Below are experts of layer 3 (counted from 0) of a mixture-of-experts language model. Rows are named router (the router's row for the expert), up (a neuron's input weights, with its number), down (a neuron's output weights, with its number) and show model dimensions 32-63. Each number is 128 + 32 x the weight over its row's rms, rounded and kept within 0 to 255. Numbers have three digits each.
Before each expert's rows: "mostly gets" lists some tokens that are sent to it at least half of the time; "comes before" lists some tokens at least twice as common just after its tokens as in all text. This comes from a sample of Wikipedia text that the model never trained on. Tokens count by the router's weight.

# expert 52
mostly gets: "1", "2", "0", "5", "3", " Apps"
comes before: "0", "9", " |", "8", "–", "5"
router:120105135130124089128156124140119102098128123087100143103146171098156126139128108149152131102141
up0:097114152179083179141112082122150095151121077085115203083046168160068154179140135084114138146132
down0:123129121102203090181102152134148092178101097124105093110119040072108033060134136177108094125142
up1:070134170174103184067132183120145144115180111171190143148095109125116045131064169102114103164100
down1:176169118127143144101147144174165127116122119125013117131176108046187177131164124167174125094140
up2:129109137082139207094133143123183143138141123089056106139113170112140130125183107183144148110136
down2:040151138158077149171130146118159131084108127124098128120152150085126034138104094102155085125120
up3:066127148097143129111127111065120068107103149147100108142207125125192135087105130175069130113109
down3:142093134169093088106129094175115164114078128141157120164176138144165110202093121131106163096139
up4:098157139152103097197179117118133175085117084110150200139122056126183114061137096121071179038133
down4:114161107187086133089202194111164100071068141148135178101154114139097126073105100156135149131143
up5:151098115104134114172096135154107073129069115111172147114253151154126176094073125119198083151108
down5:158159107144151123084157087129098129133110180121128105154149181156064096128140125128178145137207
up6:157160155097158064124141148153153148082103125162124120150155168159180140095090137117132124093104
down6:098114125105168123198155160096097160108174154087203159134169133116135091147161136105178102203090
up7:099069092165151126112112111166117056093114134122132112195113106138147090122105143205129139155158
down7:143143122163132135066170174101131091221131146153111100172172068150115141132099139170135168072054
up8:145061161141117140169135130170128175122091151128061150072126130137168106107117105160120049120121
down8:112151161134120095096136142143129137125075053096131132136200026151171164114177153110084143141101
up9:106132095154180126153155186134099096109129083151021055144186135144114158172127073077124105138071
down9:186097114139147149129061155127173144201151123118196163120133139120172059154122102121124113069146
up10:127193096138171124120131210141148094089158101162197137109128086115166169103207129116159117149189
down10:150077142119109177174160117130058169170162093113112097111093112119113162153156098174123139098110
up11:149153089068085134137064060163120128094091163105154076109172135136140171106118175086167181114131
down11:130086109156115190184112103130102105134139051094039154141098165095096083154139090116162126164096
up12:138140106154119152115112136152136147167133081119180204154106101218140100158078116113087088160134
down12:175177141120077120127148140083150133089101163186135146102139147044163089142125140139108128107150
up13:127123121108088094164155166118137142129067097129091078140080109140101145125134133124051102063127
down13:165115092127139151098066114119151161094127108124128122116125158143089154139139170152118148126150
up14:133134104136076139106105054090160090158149150164163145175155129085146116179121131149142132134155
down14:072118185099162145073098179149091120163164147125094031127107107091178135087099095098095116112133
up15:119129164182115126126123114209082094170050085123118151125101095173180102199079139198102114147148
down15:121135120153121092130104101148131159081162124182116162091065064081148125134116183141105089117149
up16:135114091120131081125172145076145118176124121137094132114124185188092128137109131147205081127078
down16:109098135114102199102153103126060138117068171081187137105117136125219102066079106166111162157109
up17:132085130131105118146124180190117053198158159144132163086067167121121116122132143126158192119101
down17:191086126127084136076110078103098100140163105071159169170133052141162119139175107092117098124140
up18:083135145057115168129139088123107163135098171131061151136125122119190146097118113117071055108057
down18:179119143170065030109123089159136097100117145133128109130103216182106130156071130090153165123148
up19:110158093148123139104149187093110126074144114086183125131175139115178109181173144160123115125124
down19:137122094138160184142120184147130176095138107114048082110089069158128095085133144139066122183113
up20:164196125187161112145143190083119123069124075129137153117096156160122124144145110201067122158086
down20:149105186099105099133116095099150153107090081165130077092171161123106134143075064067130111157105
up21:132159135114091114163134124091114153105145130204150103165071137116167142147139104096176172130132
down21:132188165143085178078084131176108074147099195101125199110087123126136133122147074080136149140183
up22:119119140187167117138140160147089090107167075127100176175156167109097128147120121085150119118157
down22:172138136115121123147141103120141189037083129083090099135114105107180152079100176154078169120134
up23:139106154125126173174091161103073147113087122110165146153144160134113141128176104076130123117145
down23:161124121112162139140092126046082125123123175118105198105167127079117127152212187172140095160123
up24:142122133117134128101147100113147106089159209146135141125132189080122159091156118083109118176132
down24:156123117121195113101160092097145102138101122183081167174080050131137146074126101125113092058220
up25:098088122138140075181173182133123091118108199104147174082078197071069107118104101216109136094142
down25:147161128143137132098151211093194170140116091159211125181096143092154115132135117118153091149127
up26:112135112128166136159114105104113176075132089107095157107116113130113178128135161159145221188094
down26:076101163087068151116180135171102114192115129146154123104205107134150109114113145143142133095130
up27:118145179188096155080162162107143069129158130167118145142160095137135116150142121080103088082116
down27:149200143105123102123118104142121189049115120128132131132113147184124091154118121123161154140081
up28:075159115156161129171151177143119109048083086180136146123125166142124075127188121141160182135179
down28:162141119122120165116108120089139123150163091107146167197128144103144131158136086138109120139110
up29:164111117101160180134147129146167126098083129099115123107142119099159147165163148184101131103165
down29:167128138123151096098095129154103122190126140209139075115102150160132095127116110121172165089201
up30:090184202126139121095152168096120119117137155188172141088134201092155159143158116148167142079146
down30:141087081082136098109100087165122121088096168072081130127146100133098136112196128164096129157088
up31:137097151134106167145149227107161095099167076053169135084157133127095080142139155095126163111124
down31:132121160179073117127137135081096158162063131100052135161154122155200141143100130125073131107106
up32:113136170182111133111157125097076151121186120031156170187133102126162147155117125130173097142185
down32:085174153064172087180104105148131133078056104189091083106144124133165108127155108146077161156066
up33:099143104082067124105134094127062126155127145133106119086116133094140137107117195150105146105150
down33:077098124092172190126047198141153146113092104210141139164156113146161129130146122087116139109129
up34:130132160135134069099138172147154098103135174143109123039157077105171116137099089140125223120183
down34:145105055087136181050110085131148153149135144135133126160170145108090123105061111101101025111109
up35:155148104133137080116135131071113054077119204094127135138153103133124142078100158144086145128153
down35:122138141120190134138090107171122109116117138126149154164138117136098129124132075111135111153175
up36:092151106203209138083130180128065114145147124123157086086155165079115125164123128089136119143127
down36:120151111135119175030099180116108116113143123143173168112213199101115166110148103124126105133139
up37:140163108173151079092121132156186071132087128181095120131141114019126084129144123111190169126166
down37:126115124076074137088094085099134165124179130011107124091099084131130199089113172146114097135132
up38:127135112090146132136136181101108052147102078106113143086135132172126202149136095175208160152189
down38:144188133172108114134159126116087117122106192081180084193100102114141091102147089097074111075113
up39:165075130132131167158087137210154135139076152135169131110133107150081077154164073177122104175143
down39:109146166124122100104093029064116140204134143150157094093110129122122095077128121152172137139096
up40:137123140184173128117125156105112032167113105121140131207100141186113109148122108083166120087154
down40:104137073215174119095126128120136095105150148123113082131140165130177113143098168102148147161070
up41:129100077133090143145151105064125105187125132138157158123151159103075120111077121179123113185143
down41:136165143153141126098093124163081106145141180149198155166131100148080179155161085120167154100113
up42:125177120159107111112137144160115094121116088140129086162172129101137200110070141145110094114108
down42:203140101164164076118133071105135171161094137081147120116121100143114148196153122196155143173103
up43:148138133162152160115134133138117170195135078063203137155094114198119049057092115180180101148108
down43:096153118111047138106221165125106131120142096174102173103130167147165161116174151174157118126148
up44:143148139157114128093085092152141061157076150123104077105192147108101134089162180127106094060083
down44:160111152112185134147085161132077151132135136094170150113122095097105087186154098093107078149220
up45:128139129142105071136169110197167178132133120136098135120101065114107135164151174101105143120126
down45:158122108079200138104124170097145117160181142103163156140165191099154097110105155148144133119173
up46:099125157156178134120107135145084148187158078153143137156098109161094093140125094206207131135077
down46:158092152070156148124124122095118178122164177062084126153112117169100113110122092154063112158075
up47:144138162126174125170142151173112131176131107133125079140164161104094109145118158164120127132149
down47:103108141119099116111130145102069165147106141233109104179130103113102153138144145119106133094179
up48:087112129086133119124162168165161072102179116126107084075079188087167171134152171100110141145123
down48:148110112110107165109102191124170168172131152095175093083160141222077141144093126141139143147103
up49:117081142130129119124145100090107123137058108117163116135081082158107146097175189129101157174099
down49:119139131066114164163086083142136126078070138149141150121094144084150175134125136134160113122148
up50:094151137161192112109143121120169140162162061119128115115142096125125121134113154123110193137113
down50:176089135121100147097138121117114108117143122132089143159178066079114145131132133111092094087132
up51:146058171078109129124149089167160119078075164111106114108136086098145056122165075117106098125127
down51:123147141182135083063088137074148077135163095100074158117111086133171146086103118176106133118081
up52:196107155138113091189081148111060087121104181105109121112153206090135122132154054180107149203102
down52:107094074090107125061136103058134103104049092102137160168174101168165200099132122141109165138137
up53:165154104119176133174157149162155116118154135109118148126091144115061075101106142105092145132153
down53:155128140147187156165066144110148114122130173172134121112133076129152130115147126078126154142171
up54:095116099118114115182186148108069086121154059136094194130101094100128072133153113156101141139088
down54:127146123120084125124113119062166111133138111031099146112180122151125121114138147177097141174077
up55:137145121106142116131184121152112157115135140152110154101085206109177157105149123129141108193052
down55:119129129056131131114085146099149169092175048048083140097160136111115112120170175155155153128134
up56:169122163094115128228082180104094085084163109115128156111185106136133148126144102108113192113142
down56:123127148144117128117145130114138161130116138093112153128149128116145088161123100116131115119117
up57:165135127106112109108109099122218186098126156113150105093139105142108145143111168182136095105150
down57:098145177188089160093141157119114150160167116194131145134131158117099153183165138124142130129110
up58:144119080100107089118133148112089095081131113184135129122168117109174094134143097085168145124111
down58:117132193151111160156115062142173126090103109050108086117129110127140110065108111174067129193160
up59:147115066173165103116167076068065135182099089136132109135145182137080137163184126107151092108064
down59:137126095072010162096145134067113117180133217109138136140093150191143077086164148115150163090085
up60:134073086159120099108148151125099108110128141128123078192159120136100187151121127079132090103176
down60:146150151204200171168128161166146152185160115183167105152047086137164108072107128106125172073073
up61:101156156151150198099151087151141171122103132163099087110108116141148160086076173193132142161140
down61:164085117133135091139079102114127133141179098100161185111177101078081128131119131142174133133153
up62:099080033097164141091134121132154103152187123115105163101095146072084128165111096113097138064166
down62:141133127073105099118200143108075178097176177150126101146123107155141136130150175133133121142117
up63:161154125130112167151148113105101115124126169151130135179136178146137119102159136144093134128118
down63:128060091164071133161125104108074142187100088162217103140139072077098108126122144118146068126090
up64:110144119201141139171196187128116098154140137066157128089141156130125096193162147164147153126146
down64:087130126113111120121168140078148123112205055152107193159150136128120087112150054110159188158138
up65:156106104067077097155161138136057097078110147107133106083152151159135137150086114187158190070098
down65:121160128120118138114053119075153159122120102095150158119220114179093085125165163119136119138098
up66:171162136113115151134218125115083107127129181123095108178137083061115127099088190141139107155157
down66:131150127127139145129120119161204138122178069123119118161101174100171101171126143133114194156131
up67:179101117121140173122116147114132090122152179124143155115097067122145110079143184114143177162149
down67:094142111149088199176153201056179109091123171103130160129153192132155093159133119177161101111111
up68:123179098138126109098095145106048170143077153194078166119138116175136117138158176145092116124112
down68:199067197126115138140128095114136063090197079131128126076136103121102128096092115108131111106107
up69:169143126126142166102208170165095140159114142115095096093109146072101136170126153182218169126106
down69:076176150106143127147148139128094096038139156193135139061152072085116142090153146107117121083108
up70:111153185152124129135110123168137093107149152082150116106084153125141118157155124181181166086116
down70:087087128113128138191136126109157122067082153084135120189080133102141144158196123163131148069114
up71:142065119115167140106144194193153123120104086079085114148093131129155155133041120101121133122137
down71:091133106095082143108135116118172136043125094102140173144092133135093123140082164170101133127158
up72:128133168079115144153118144142199085118135165083119095106120120096097129083091185116154127139101
down72:144117127175119075117148122116128082078153182188227126146113157132140141113158133120117062166123
up73:116095169128141125093130118155117084083089184114121164090146117116136100092176163165068152139142
down73:131051111120097116133131122132147122156140093099113143088090154133140118149167173136148089085103
up74:119095098109174094122051141123167104130073183100166090126195180120154136150076081116167106106175
down74:084128138106138156143126151112093122115088127109104106159092174151142159116141092116084178133103
up75:082114122103170120145070168152204070145137146115102128162125099107145128143098103111149134131130
down75:131092141137086112098131113117119160159131084149102146103120134149111154069170182162112172119160
up76:106115152106185172098130166101149122122130118111137128100207108187114120108161133106141136107090
down76:214073132117128113122085109149165135123132121133176166140142071173129094106136178141117087114112
up77:081129165099110107155132144090100118185118116100119102147128117137105159115145106150154102125109
down77:142162158172087135136129103191181143077101082160159132161189102148135164139110150090135139107135
up78:101129156192141146147182093102082137197138119128096120153211032121128093092124162110126122113149
down78:189153150107101134165133147111119114122148153112093127093097121134074118125117120116137155115159
up79:077087209114179115134096132120106116102149112143179121111124152106178115127155125132093144142188
down79:110194165071118110113114125165150149190148143161098130167198119083154145127104123097189134104175
up80:154119134126125138123124120082103057094147181105168119160143159057129122132107064210082090119107
down80:094129147104137112088106152110128121073168116149114135094172087142183132112158176101120126119054
up81:039108167096145133162114104124153065166145116076066083143163173170179149107138138151136159140151
down81:110174165131131103117121149135142160061153148079169149115119148137161100154151167154138136131163
up82:124134135129128121117108133183208159108105095171072128125160143125097176122172158099032152097091
down82:164140140122141112125096142111133171080133109143187148139143115145169100075132121105170082154169
up83:110080106150099166073129181049149158162151110135138126143132128127119079149126142092102080074136
down83:200129178088143129167119166142120169151110117111200172163127183059084098121141152112146096182160
up84:149084165092176094112131160091132134135151127109102107127096135103133166105201103160132191173149
down84:102162170069088164048108150076148140087155181126156137152136156229184129160127131117146143152119
up85:127171067122135165099132147082149103125105172146143110116114158179090198144141098141121113092110
down85:157138177194148142159111145127109116123117094120128162133096086092176092104128116101150187125089
up86:144131108142121142145072156144110098039120127148142120148106115141107148100144150134170123103103
down86:129142085116159107158182153134172108167135130079126154085138113103174138157111184117105164182126
up87:088148129135112150165167102126128130117122126126100094127176157109120089165160111108107096141104
down87:096126158102164114085096122137102092104082162119157106127203133106194136131112123127095099109082
up88:107153083083116119140110109156120073130133095125162137068099174122083136110117127096144139104118
down88:083156179162102129104186196093124104197127142135133108145094075138105181081183187150086091087174
up89:140115118136112144129130083104072154117096192178167153111143164112139114156157094127165137114100
down89:115116139174091162068190138082141095120101135095166157091141084095124055133106124138160114133093
up90:143128103130141110112114126116123179127149141175093072128112179169181158155084115148178115121078
down90:113086113132099166099168171155109105114094094075173159184159171126103066149142128119109114183124
up91:097094122131179121156139138146165075135112084106131118068093093161098186090058118153114086100119
down91:077155106100129134115159159124088123135093148168138176100130190070140091119128158097126107090174
up92:087116113140106084126119097099161117107109104111070189124129137078103130137147142137133117100057
down92:101132182099141180124137119071129132100123160093111186132132145096114154157122151160181112090099
up93:070138083127114112115122127104130148112124132142102133146145196138125056151082181124191132093119
down93:121109179121130178192136090096126122172155153137101136156082146123134104134136109090138076119119
up94:106139148182137131079135162096161107122113132122078143136094164129152127091115085121182095148111
down94:118141041094180100149142119147114143094095110129121097089110109107106083095137104108111131117127
up95:101080147142119119135134103119100116124155122140130067107118151084104095045094136154118176125113
down95:182165155060181138115062095124165108103137118112144135185177096143140118162134127102134111146134